From a checkpoint of a small mixture-of-experts model trained on Wikipedia: width 512, 4682 steps.
Below are experts of layer 3 (counted from 0) of a mixture-of-experts language model. Rows are named up (a neuron's input weights, with its number), down (a neuron's output weights, with its number) and show model dimensions 128-255. Each number is 200 + 30 x the weight over its row's rms, rounded and kept within 0 to 999.
Before each expert's rows: "raises" lists some tokens whose logits its average output raises strongly, later layers aside. This comes from a sample of Wikipedia text that the model never trained on.

# expert 2
raises: "th", "°", " years", "-year", " days", "a"
up0,224,246,223,186,262,183,171,228,198,190,173,210,137,210,245,249,194,224,174,197,137,154,204,157,196,180,184,155,175,194,162,261,180,236,243,174,203,231,178,205,225,256,110,171,208,194,238,180,186,234,163,242,223,207,192,185,217,176,201,186,224,180,171,137,209,232,169,186,219,152,182,236,180,168,196,202,186,156,259,209,219,222,205,267,210,208,220,223,194,194,142,150,189,230,197,226,183,211,184,202,185,140,199,170,161,177,221,205,221,189,153,199,194,137,219,238,213,190,159,245,180,229,185,232,204,219,211,228
down0,156,213,157,211,202,208,221,202,194,138,220,163,219,189,215,208,202,197,172,167,238,177,166,218,169,187,154,177,179,213,149,209,207,215,163,182,164,247,178,203,188,191,143,192,227,239,178,239,184,203,222,223,161,195,225,182,183,216,189,229,262,174,183,203,225,220,134,224,208,225,187,199,231,185,163,203,243,173,194,214,218,219,247,137,217,233,195,218,246,190,141,192,211,147,206,176,218,197,212,187,168,140,246,190,225,185,171,156,239,232,152,254,148,197,194,236,176,156,193,226,139,187,181,225,162,223,261,184
up1,216,223,219,219,211,210,216,177,207,238,202,162,221,193,198,237,222,162,232,146,180,184,216,176,204,183,227,221,201,200,202,244,183,209,182,200,195,211,144,223,223,226,213,190,172,252,253,215,157,243,226,208,236,155,195,210,231,223,198,180,176,225,233,149,167,162,229,194,228,153,165,257,258,168,201,182,197,223,226,190,224,183,192,209,248,215,262,252,234,173,245,201,185,201,172,156,252,222,224,190,153,168,198,192,160,205,189,196,232,203,217,195,213,211,202,184,207,229,195,231,215,252,221,192,175,226,171,136
down1,195,200,181,228,195,209,121,253,208,184,188,229,184,154,185,193,203,203,179,212,193,207,195,163,214,210,200,278,230,223,192,240,260,188,193,223,241,170,236,214,166,220,145,241,174,192,189,138,205,181,190,222,213,194,204,150,153,195,205,256,184,190,216,218,206,252,134,228,199,200,214,196,204,191,177,226,183,215,171,206,248,187,189,234,174,189,194,209,200,148,172,188,182,231,218,272,215,253,167,193,204,237,156,221,219,176,151,107,180,186,158,223,206,185,216,250,226,182,220,218,199,178,180,201,213,173,237,191
up2,151,130,209,150,192,182,242,209,185,145,209,182,235,195,197,223,175,215,173,172,153,177,213,174,271,180,224,220,214,228,159,252,183,235,200,177,176,200,210,225,182,206,237,174,161,186,204,233,207,184,261,190,216,211,183,208,164,188,213,193,170,205,207,196,207,140,161,139,157,215,181,229,227,247,196,178,244,164,256,227,218,204,180,172,204,231,165,211,227,263,179,184,177,242,205,204,152,160,170,160,200,195,192,255,208,189,210,226,225,184,244,181,185,198,161,166,183,172,250,188,182,213,229,147,246,191,187,240
down2,219,182,203,170,186,169,235,217,250,209,211,159,179,194,195,261,244,215,165,215,225,229,244,160,209,246,203,214,199,231,224,179,199,206,176,155,215,209,216,189,245,159,217,193,151,199,200,230,198,239,198,175,213,203,253,194,175,213,214,175,192,153,202,212,215,156,175,136,171,219,187,182,212,195,226,173,204,193,247,204,177,166,266,247,205,142,173,202,172,172,217,260,179,203,128,227,170,234,191,203,248,198,197,238,232,222,259,190,134,256,159,224,198,180,212,178,141,257,176,178,203,197,214,125,161,173,196,200
up3,235,262,182,153,172,228,244,191,208,214,173,158,175,213,176,236,189,222,214,189,193,194,175,210,191,187,203,203,224,217,190,174,204,231,199,187,198,222,202,175,217,281,217,178,227,149,197,200,212,231,205,204,139,216,207,199,212,238,194,190,187,229,225,162,187,264,196,248,228,207,225,180,217,185,188,180,188,211,279,199,165,235,204,262,201,238,219,146,175,166,204,156,174,218,183,178,221,241,262,161,145,163,277,178,230,262,159,167,131,144,230,189,222,178,234,224,214,210,156,203,200,242,149,196,182,235,174,185
down3,210,189,183,180,201,174,217,232,201,209,199,192,181,236,178,213,103,209,221,203,240,177,215,168,229,221,186,228,165,191,198,173,192,199,209,215,167,223,189,190,201,226,211,198,265,177,220,160,146,231,220,213,258,193,234,205,207,150,213,174,168,200,257,179,239,192,237,230,223,197,172,242,205,249,203,178,191,194,233,225,182,177,268,177,171,250,267,176,164,194,211,184,215,168,124,209,136,230,188,152,213,203,235,223,173,181,180,172,238,192,191,209,211,219,184,194,231,173,213,221,185,166,191,214,194,232,128,242
up4,287,219,182,217,228,158,236,224,192,161,174,173,211,149,197,201,166,199,184,145,197,189,221,190,196,235,164,155,201,236,249,230,200,257,197,154,151,254,174,224,165,216,188,201,210,233,260,150,216,196,216,205,237,167,260,226,259,172,219,186,195,217,205,235,186,174,183,198,233,207,153,210,225,254,231,178,184,223,210,200,219,193,196,234,174,94,208,153,180,210,185,141,184,164,185,204,191,230,209,167,164,198,181,175,176,152,203,199,203,167,189,205,236,208,223,186,250,235,215,204,184,198,205,212,201,239,238,235
down4,176,190,160,246,139,185,210,97,195,149,189,228,236,205,180,169,183,152,227,233,222,178,217,199,193,169,168,226,178,194,190,146,192,204,222,172,180,269,212,230,191,154,155,177,218,221,166,190,227,138,197,141,196,205,188,181,224,197,186,204,210,173,225,207,204,162,125,223,212,190,244,149,173,179,217,216,277,129,190,149,204,195,194,128,226,208,187,263,258,205,207,193,227,210,198,184,240,206,212,224,179,231,202,204,261,237,166,103,208,220,197,233,247,161,193,203,232,242,221,201,191,188,240,178,197,197,217,209
up5,188,183,190,226,240,247,234,177,200,162,227,136,203,227,166,220,172,214,160,171,210,169,206,221,176,263,240,194,184,259,178,214,221,222,218,186,144,212,234,193,169,199,202,169,147,240,204,229,256,208,227,238,264,203,253,268,144,213,185,223,183,168,177,167,227,149,169,144,196,220,171,260,211,273,190,217,170,203,290,135,201,236,180,248,186,203,185,159,156,184,137,208,178,223,217,252,187,217,205,179,173,192,186,238,153,203,206,197,238,182,145,223,204,233,198,167,198,185,187,215,232,191,222,184,181,196,244,205
down5,177,265,207,199,232,148,188,188,151,171,118,217,214,224,190,211,182,226,188,193,190,177,245,224,190,204,214,196,165,234,165,174,230,211,227,229,232,184,168,215,197,210,213,209,165,203,183,221,178,166,185,232,210,181,227,252,198,213,143,222,213,190,243,230,136,236,185,231,179,191,188,198,235,260,179,218,219,180,236,194,231,224,171,181,249,173,218,224,177,195,203,136,203,173,201,171,224,166,166,126,221,208,217,209,159,183,229,224,256,185,177,212,175,202,237,209,158,173,187,209,133,191,147,174,205,159,158,232

# expert 0
raises: " the", " its", " his", " their", " a", " our"
up0,248,246,198,180,208,192,217,201,205,204,191,150,208,204,198,149,211,192,222,210,217,190,173,232,210,229,219,122,183,194,194,254,168,183,248,176,177,168,180,200,221,192,185,186,179,226,222,188,278,204,211,216,237,225,158,183,241,225,180,200,236,168,206,192,193,218,157,219,156,264,193,214,225,204,179,202,180,207,238,206,202,202,192,168,212,160,236,211,201,191,164,155,194,169,145,236,209,249,208,181,182,162,186,206,143,210,204,147,219,191,207,224,262,146,231,215,247,186,260,204,143,154,170,205,147,165,208,151
down0,186,214,194,184,150,175,175,202,226,232,240,202,222,242,167,193,236,252,172,199,254,211,177,169,135,198,217,205,221,167,171,180,136,200,242,188,191,193,211,190,213,152,201,178,236,182,165,186,192,210,220,217,225,194,187,168,171,154,199,153,269,171,174,191,168,209,228,158,176,206,238,227,248,256,158,162,184,187,189,229,255,257,171,242,227,233,229,188,194,247,246,210,177,227,178,223,183,175,226,214,165,136,190,227,180,195,179,168,225,222,226,193,187,193,189,199,203,182,229,242,215,220,240,187,218,203,180,191
up1,268,210,200,220,190,199,190,140,192,142,202,212,165,172,207,257,195,192,228,189,218,177,200,132,195,252,201,197,154,206,204,194,198,167,173,184,143,182,237,187,207,210,232,171,200,195,202,206,195,193,191,182,248,209,206,202,219,265,149,190,196,139,223,211,205,190,132,223,228,215,223,206,266,209,233,214,161,167,220,207,251,227,221,177,191,226,197,153,179,194,193,210,177,154,216,135,145,132,235,210,179,197,210,251,220,177,162,244,218,224,212,184,210,238,176,244,198,223,142,181,252,213,236,211,175,240,219,186
down1,236,193,231,203,139,223,194,175,191,227,163,168,193,246,243,197,164,198,190,167,215,149,181,176,195,183,116,203,171,235,239,198,194,290,199,225,182,201,241,218,216,196,230,229,218,198,201,161,182,228,237,230,196,172,181,209,229,253,215,198,152,211,224,199,222,226,202,228,237,140,146,167,252,218,221,174,199,173,170,229,212,215,193,258,145,217,190,162,204,187,190,224,210,145,172,213,213,237,163,137,183,183,208,182,220,220,179,199,222,213,174,205,230,140,234,186,162,213,184,267,187,187,192,167,232,205,206,271
up2,192,207,224,206,186,156,188,206,208,194,224,247,181,231,222,158,236,163,187,222,202,177,223,212,184,255,210,195,214,218,164,158,218,246,237,211,205,230,195,175,183,163,194,173,103,191,244,227,244,158,167,190,226,207,189,257,143,157,177,227,197,213,182,188,141,204,283,154,147,170,157,223,197,142,201,147,182,183,214,162,203,207,179,178,235,211,210,232,179,187,176,197,184,230,204,227,204,175,199,164,189,199,246,183,139,137,167,166,207,214,199,218,193,231,149,223,167,199,188,171,214,167,186,175,252,202,212,171
down2,184,207,226,181,230,142,183,271,205,223,180,207,205,180,258,211,185,215,203,167,180,204,217,144,239,192,208,240,203,198,205,241,208,228,183,206,232,157,181,178,201,184,210,198,203,225,188,174,230,133,203,218,244,208,198,211,192,228,208,220,208,160,124,147,197,226,189,205,208,205,213,191,139,186,234,208,259,225,166,218,189,155,143,214,226,166,225,210,141,212,232,118,194,215,209,179,210,176,237,248,164,173,197,174,183,225,193,220,123,219,208,194,150,178,194,193,237,203,214,223,157,173,214,144,189,161,249,197
up3,160,176,214,183,220,210,227,174,207,244,149,188,193,200,150,171,186,148,188,176,196,177,222,185,191,157,227,236,229,248,191,180,177,211,195,233,162,147,162,173,150,237,228,176,216,212,209,232,203,260,232,187,229,174,220,251,180,193,193,261,171,229,224,181,163,134,165,188,242,225,122,195,252,159,215,192,157,233,246,211,213,161,145,180,148,223,186,192,176,238,208,220,181,220,169,223,184,165,163,231,190,190,235,132,206,195,185,249,218,189,187,174,199,166,192,213,227,228,187,236,206,201,152,201,121,188,183,164
down3,173,216,177,150,215,203,236,159,215,192,259,225,189,187,201,181,222,142,210,185,256,190,187,228,244,193,258,207,184,223,146,176,185,194,179,214,219,144,227,171,205,218,221,220,137,198,166,202,228,183,191,212,189,229,223,223,219,187,204,179,205,190,190,231,188,161,178,219,179,192,202,195,203,218,174,207,194,178,171,206,252,223,245,219,211,224,164,194,129,201,221,175,191,207,243,192,172,220,191,210,177,227,198,153,170,139,208,229,156,210,170,240,169,156,223,174,228,183,243,191,149,197,260,232,196,221,196,192
up4,309,254,204,203,246,143,146,159,191,225,188,230,223,171,178,240,209,190,183,235,235,164,203,164,205,250,172,179,180,240,177,249,152,144,189,208,189,176,222,129,175,238,214,171,232,188,215,198,199,226,193,164,231,196,200,209,241,215,186,238,173,211,170,195,224,246,233,185,198,193,205,229,242,221,205,275,153,176,187,229,138,202,195,175,204,199,230,177,202,215,209,208,223,153,202,185,193,201,184,218,144,221,183,183,178,185,204,220,184,172,261,186,223,145,172,202,201,191,230,170,290,172,258,224,165,208,182,229
down4,219,222,185,221,165,165,240,215,217,204,185,220,193,202,161,219,172,202,236,235,209,159,158,171,184,200,216,230,212,157,170,221,172,192,174,157,155,176,193,172,241,185,209,212,207,169,200,168,235,166,201,181,166,241,202,181,174,153,212,229,183,189,239,184,246,225,169,170,203,202,222,178,225,246,194,254,183,254,212,220,120,257,180,175,198,193,158,185,185,196,231,228,216,216,217,241,158,212,240,164,221,172,203,188,226,128,206,214,157,190,201,188,168,193,197,185,164,218,243,280,212,171,171,203,218,228,208,160
up5,235,177,189,196,256,164,234,229,177,168,185,159,172,216,181,208,191,153,165,204,220,184,161,240,282,187,189,188,176,219,197,199,157,181,197,195,218,183,213,175,265,243,202,180,196,208,140,207,268,207,166,205,228,224,259,211,220,136,204,147,180,195,240,158,129,145,172,220,198,191,185,219,215,252,150,164,174,207,228,155,230,241,221,226,180,199,191,240,247,190,208,191,169,196,167,226,178,168,185,253,206,161,194,162,176,199,208,233,195,208,214,203,186,161,139,187,241,197,225,185,247,174,201,225,171,203,239,220
down5,204,199,243,169,220,220,215,216,172,253,207,220,177,215,126,198,186,164,201,245,225,242,198,237,218,184,184,198,134,195,191,131,171,172,121,239,179,220,271,233,191,262,248,197,210,218,187,219,138,226,186,211,188,221,239,194,217,200,178,226,145,199,198,223,191,193,209,191,229,135,175,249,185,210,217,279,225,171,202,180,206,155,195,239,195,184,183,198,186,217,222,199,168,197,142,215,200,215,219,245,185,204,203,172,212,184,152,159,232,209,218,184,196,87,156,206,196,248,222,184,223,120,202,215,210,236,283,160

# expert 6
raises: " of", ",", ".", " in", " and", ".\n\n"
up0,235,202,182,192,184,231,197,198,215,178,221,213,292,209,157,162,231,167,168,220,173,197,236,245,221,195,229,199,244,227,150,259,178,205,165,170,250,209,201,126,197,178,265,225,225,240,202,224,208,257,225,193,186,212,219,206,224,177,170,140,194,202,215,170,211,212,168,166,176,213,173,246,248,159,193,234,183,183,171,195,220,193,257,181,205,204,209,198,167,165,211,200,150,173,191,196,201,221,189,190,148,209,201,268,224,223,183,205,175,233,206,227,217,226,198,164,202,177,185,191,180,224,268,206,153,252,136,211
down0,159,186,163,199,215,189,216,143,142,191,235,172,200,207,206,176,199,248,246,173,239,128,180,178,187,161,235,163,202,241,228,186,196,197,193,223,173,111,219,179,190,243,195,206,204,226,224,205,190,204,170,227,139,224,256,224,202,220,190,136,153,181,228,197,249,223,224,197,163,183,234,199,211,179,199,208,226,171,232,192,180,186,183,218,221,195,188,206,181,193,175,225,236,245,200,228,241,211,187,212,157,187,201,148,197,222,198,237,198,156,152,190,206,232,154,175,165,227,212,174,218,166,170,247,228,193,209,202
up1,225,295,188,204,184,222,190,230,256,225,165,256,177,171,196,223,202,214,223,176,156,198,220,214,207,197,228,212,197,217,249,214,193,177,230,204,191,157,220,218,215,188,185,187,204,188,237,178,196,207,184,154,240,213,134,216,241,198,218,229,252,187,226,249,142,211,212,175,233,203,205,218,182,196,259,203,177,217,268,207,149,202,145,204,209,185,214,203,208,161,193,172,229,199,186,201,217,204,202,219,149,237,214,205,241,184,240,171,193,191,202,193,230,179,223,283,207,240,166,167,223,201,189,203,210,166,235,210
down1,205,181,168,264,195,180,224,187,190,246,160,171,252,212,222,237,168,205,266,194,143,161,207,195,145,187,250,168,214,228,214,232,218,217,201,178,189,215,265,126,168,172,221,170,176,209,190,204,228,193,188,160,195,235,190,168,164,214,177,200,223,189,244,221,197,195,198,180,224,212,203,230,212,205,202,207,193,185,227,178,168,232,208,201,203,187,190,189,204,196,223,204,219,205,201,221,252,210,185,184,183,193,192,211,196,175,227,255,192,224,131,200,198,231,211,177,187,214,167,187,246,227,208,162,202,186,214,186
up2,219,216,188,168,189,191,194,194,242,198,224,221,236,158,208,222,156,196,232,210,164,172,208,196,240,187,201,141,248,191,206,240,197,196,179,190,212,184,181,164,186,219,163,224,167,257,236,204,280,213,209,133,258,238,185,194,213,202,132,212,207,175,189,199,206,231,233,203,188,259,207,218,291,166,199,219,166,189,283,217,180,224,189,157,171,219,199,182,128,194,175,202,169,238,133,204,183,207,192,136,118,212,234,226,227,249,178,238,178,158,243,245,237,205,183,218,256,188,190,235,218,213,214,166,165,176,178,159
down2,215,207,207,209,205,199,229,209,224,184,215,198,177,173,230,200,157,212,230,173,218,203,214,173,167,182,221,208,251,206,152,220,195,164,215,280,169,173,184,189,213,164,128,211,214,194,209,223,160,193,185,183,185,221,236,213,197,240,237,222,183,148,171,213,204,152,209,239,225,268,197,216,190,174,173,229,198,173,218,165,217,255,223,230,179,263,236,186,225,201,224,170,156,285,183,258,219,211,166,173,254,206,205,140,201,210,207,278,190,186,221,190,180,107,167,158,190,142,211,177,177,203,193,167,206,194,163,217
up3,252,207,225,272,207,152,201,176,161,173,205,176,222,145,203,226,159,175,193,195,196,174,232,182,196,204,166,224,230,256,213,199,230,190,209,219,193,188,183,173,173,124,151,231,145,171,204,177,224,211,182,197,207,233,219,181,244,176,188,182,115,216,192,132,232,216,268,202,190,166,229,219,179,192,217,188,225,211,205,212,215,208,192,258,223,174,186,202,219,216,253,233,248,171,185,165,178,240,143,168,212,148,183,177,262,221,162,212,165,196,215,251,177,221,235,186,166,232,199,220,261,150,211,198,215,156,254,197
down3,165,163,224,243,198,125,175,196,190,257,203,199,225,189,245,179,219,144,220,221,220,201,175,225,192,232,159,204,189,223,206,191,157,180,213,245,197,205,203,232,189,196,230,216,181,249,227,231,192,233,216,159,207,230,202,197,180,241,172,233,199,193,193,188,228,216,177,193,214,176,198,178,179,192,185,181,212,189,167,200,138,132,117,202,199,209,193,211,236,194,199,154,225,221,180,196,247,202,242,233,210,195,193,175,217,227,180,175,181,280,233,229,177,209,218,211,198,201,225,210,161,157,215,203,227,185,210,150
up4,242,246,152,152,164,201,265,292,180,174,260,147,197,153,201,216,150,190,191,142,213,196,201,255,214,210,246,200,257,216,198,161,165,202,177,138,185,219,191,200,200,260,225,212,201,185,194,201,281,198,227,178,234,238,223,195,176,221,266,165,229,218,212,210,186,140,176,194,185,219,161,180,177,213,212,169,238,199,241,223,202,221,187,209,202,218,177,201,189,175,187,211,220,240,159,257,196,212,241,214,211,212,200,168,179,208,196,150,106,197,192,202,178,183,201,170,233,212,196,158,159,211,258,229,216,189,196,153
down4,196,229,185,203,202,155,273,198,225,191,212,208,185,228,190,173,227,238,195,233,233,124,148,199,203,220,178,212,192,192,212,146,204,192,234,170,233,185,184,216,213,234,218,216,127,175,156,196,176,156,197,178,223,225,127,232,210,188,154,236,201,152,179,242,221,213,147,218,229,188,217,222,227,278,181,240,201,177,164,247,229,199,226,200,184,262,205,190,185,238,203,197,181,175,203,234,196,240,202,202,181,213,159,170,229,226,193,210,195,209,240,157,221,194,170,173,216,228,193,228,183,209,180,186,211,256,197,150
up5,191,214,225,162,219,238,186,222,166,158,131,231,238,209,181,187,232,204,248,170,136,168,216,183,235,159,200,232,256,209,244,231,149,265,200,186,195,262,166,212,184,221,157,215,238,199,211,220,178,185,181,206,214,155,225,260,204,193,187,198,181,209,175,187,155,227,192,165,186,162,172,216,198,224,222,207,211,204,233,255,221,171,178,250,229,257,197,204,200,182,239,228,195,193,196,190,134,253,214,234,183,200,174,236,196,155,222,214,189,180,197,150,182,241,187,215,173,121,197,205,182,228,198,205,169,219,184,258
down5,179,186,167,178,216,191,208,207,208,246,158,183,177,232,191,218,220,252,212,242,219,197,181,215,192,226,188,185,244,207,203,144,203,197,256,217,202,166,174,183,201,164,245,193,233,231,249,211,217,194,290,221,217,230,192,200,199,174,161,211,172,324,196,290,209,168,207,184,153,229,192,221,188,197,231,211,194,206,197,183,252,179,175,128,220,201,188,227,211,178,170,173,194,200,227,165,167,197,171,207,236,209,133,194,177,212,170,208,207,175,239,221,187,179,158,127,180,259,177,175,206,212,190,169,180,167,176,223

# expert 7
raises: " In", " However", " They", " It", " While", " These"
up0,252,227,205,213,251,165,197,192,205,195,212,192,238,180,186,179,211,217,198,163,224,232,257,228,165,164,185,224,206,239,260,201,217,213,234,226,154,209,201,212,199,240,193,146,224,207,216,228,221,232,231,223,229,216,210,180,224,208,203,210,215,250,189,165,212,210,192,178,220,211,204,154,203,154,183,235,186,189,231,187,198,240,138,254,239,188,213,175,195,151,202,234,173,219,182,202,182,238,206,220,188,165,229,170,116,171,220,208,244,183,192,188,270,204,199,253,237,233,166,197,223,173,232,218,204,206,194,168
down0,176,242,154,212,187,224,177,212,161,184,237,242,190,224,191,254,280,205,186,197,199,278,208,190,168,200,168,250,227,157,197,226,212,198,223,277,171,200,181,209,163,182,151,146,225,153,236,189,224,227,238,211,190,204,202,171,260,219,201,224,215,200,217,207,183,248,222,200,212,191,230,195,197,230,245,193,207,158,184,199,200,171,149,179,164,202,180,255,202,171,222,177,155,176,170,237,184,231,169,244,233,181,189,205,180,289,166,198,192,180,154,228,187,231,239,202,199,175,195,163,221,216,205,209,227,176,234,226
up1,224,212,210,144,273,209,145,222,258,161,124,209,194,149,242,231,182,211,199,220,167,174,178,177,174,210,194,190,222,172,245,180,207,224,229,209,210,213,227,229,192,215,251,178,211,223,228,184,216,214,227,225,209,181,244,237,186,219,218,187,193,258,189,225,179,168,166,235,210,189,204,214,251,195,193,186,236,233,231,155,232,216,217,171,188,232,172,243,181,227,160,212,147,212,188,163,152,212,201,209,162,226,191,263,178,186,175,200,201,205,237,147,147,224,134,218,185,249,234,242,202,220,200,229,206,221,244,161
down1,266,177,141,179,247,240,240,170,253,200,213,195,171,184,177,226,176,219,217,195,166,220,244,175,182,202,202,275,256,224,176,180,205,204,171,188,174,195,209,224,190,146,159,186,137,127,186,208,226,181,170,276,209,190,258,177,190,207,254,187,178,187,168,208,188,174,243,189,232,195,219,199,191,250,179,210,223,186,231,224,194,201,149,193,248,224,209,224,241,215,158,194,204,193,155,247,214,279,184,179,235,170,217,200,256,228,133,176,170,200,194,204,227,214,145,183,144,158,201,146,253,179,211,199,201,183,218,219
up2,167,213,241,167,197,182,210,200,235,168,210,230,242,247,182,205,194,218,214,219,196,243,184,241,192,212,247,214,226,286,175,258,159,257,286,228,174,219,228,169,198,159,198,185,165,169,213,216,179,189,224,208,183,168,225,185,224,190,189,243,183,184,181,162,152,220,204,231,262,169,159,213,198,205,159,221,206,258,203,192,227,205,183,233,169,231,206,197,207,167,158,206,271,157,241,207,238,197,246,152,168,151,181,215,150,185,135,206,181,159,174,208,190,227,221,210,216,162,175,253,230,170,211,166,196,222,215,251
down2,236,181,144,155,184,214,134,236,238,183,239,216,203,202,202,221,223,178,176,175,229,186,185,171,179,176,140,161,286,211,206,179,193,154,209,263,150,188,230,223,218,190,194,172,254,189,216,169,168,232,188,131,246,202,246,180,225,192,214,193,177,187,221,166,205,178,210,186,266,221,169,191,268,166,166,214,211,141,217,225,197,198,270,163,194,115,170,193,169,223,205,155,147,205,181,181,224,164,192,201,183,234,206,174,220,183,203,219,229,229,225,163,206,189,167,188,223,231,233,173,161,162,211,188,219,183,190,201
up3,115,205,238,151,214,204,191,167,282,189,177,237,152,172,162,198,239,205,224,173,227,179,180,166,265,207,182,180,184,232,190,215,145,210,182,189,182,263,173,234,197,201,207,153,171,219,211,225,243,230,225,223,216,156,220,235,194,95,188,210,148,186,192,198,196,191,192,181,221,208,229,259,220,213,208,217,262,173,208,219,193,183,191,217,258,225,167,177,175,201,164,226,160,195,217,168,172,253,186,254,166,233,216,127,227,239,139,195,172,158,202,210,236,130,201,189,146,203,203,208,229,231,211,233,180,162,215,228
down3,209,176,199,275,219,138,239,166,174,170,242,184,256,231,147,216,225,220,158,201,196,222,181,185,213,191,234,211,128,167,160,190,212,235,175,172,198,213,237,182,210,245,187,197,204,214,195,169,208,255,254,187,172,162,198,248,155,208,169,240,191,168,218,193,164,220,181,191,192,188,229,181,162,228,201,198,248,169,196,197,173,227,195,180,231,152,248,220,220,110,239,158,185,243,170,204,188,179,214,178,216,196,205,253,213,228,247,191,192,239,194,158,201,216,213,198,218,182,225,186,166,221,131,253,263,241,199,193
up4,208,243,194,176,217,185,216,242,202,184,206,195,187,219,231,273,204,193,256,187,190,154,163,196,243,218,171,202,191,158,201,192,183,199,232,198,194,181,220,221,206,231,226,155,236,191,252,205,181,255,211,210,167,170,231,228,248,256,222,221,152,216,229,157,187,185,174,235,209,202,177,187,176,179,219,221,192,210,224,225,162,155,197,140,208,203,156,138,186,187,183,214,175,202,129,200,155,205,196,200,165,168,239,199,177,195,229,222,190,204,232,194,224,220,207,162,173,226,192,170,190,143,231,220,204,168,166,208
down4,157,208,224,186,226,197,204,129,164,199,173,194,194,224,173,209,196,162,175,184,239,216,145,227,253,198,189,202,215,173,236,199,217,170,170,239,169,171,236,236,186,194,202,218,254,204,161,241,238,234,266,230,225,167,207,244,175,247,243,253,176,215,261,221,199,179,208,237,145,178,207,227,237,220,222,238,233,257,175,155,165,216,150,205,188,167,131,199,213,179,197,195,210,147,177,183,214,241,161,218,228,247,215,178,143,153,171,231,185,228,245,202,206,161,196,174,192,185,212,181,214,163,200,167,171,149,192,155
up5,183,203,198,200,204,179,241,167,243,153,163,186,227,207,230,218,214,164,226,145,175,192,201,225,241,205,163,223,288,235,251,246,155,227,207,195,145,183,152,220,173,201,186,193,236,249,219,201,259,279,237,226,198,221,247,176,246,193,204,186,164,185,259,144,167,207,242,120,162,168,125,173,219,202,221,193,198,202,205,211,210,201,172,219,252,197,186,229,204,200,206,199,221,164,191,191,204,223,168,190,155,179,238,222,227,153,219,185,220,224,176,229,231,221,215,211,207,217,185,224,232,212,268,164,185,187,166,191
down5,194,158,175,203,191,218,237,207,252,163,163,216,146,189,213,186,191,215,209,201,178,198,210,186,162,248,156,212,202,232,261,191,206,211,163,160,169,186,154,246,198,223,211,219,224,193,223,205,187,169,189,214,243,239,226,198,245,212,195,213,258,209,189,223,211,187,190,162,202,220,196,236,246,231,179,239,205,187,159,249,243,228,190,229,154,176,159,200,184,277,184,222,203,192,220,175,188,266,220,226,197,172,192,171,222,202,217,270,227,240,201,228,184,200,189,145,153,255,209,213,146,224,163,177,195,200,190,157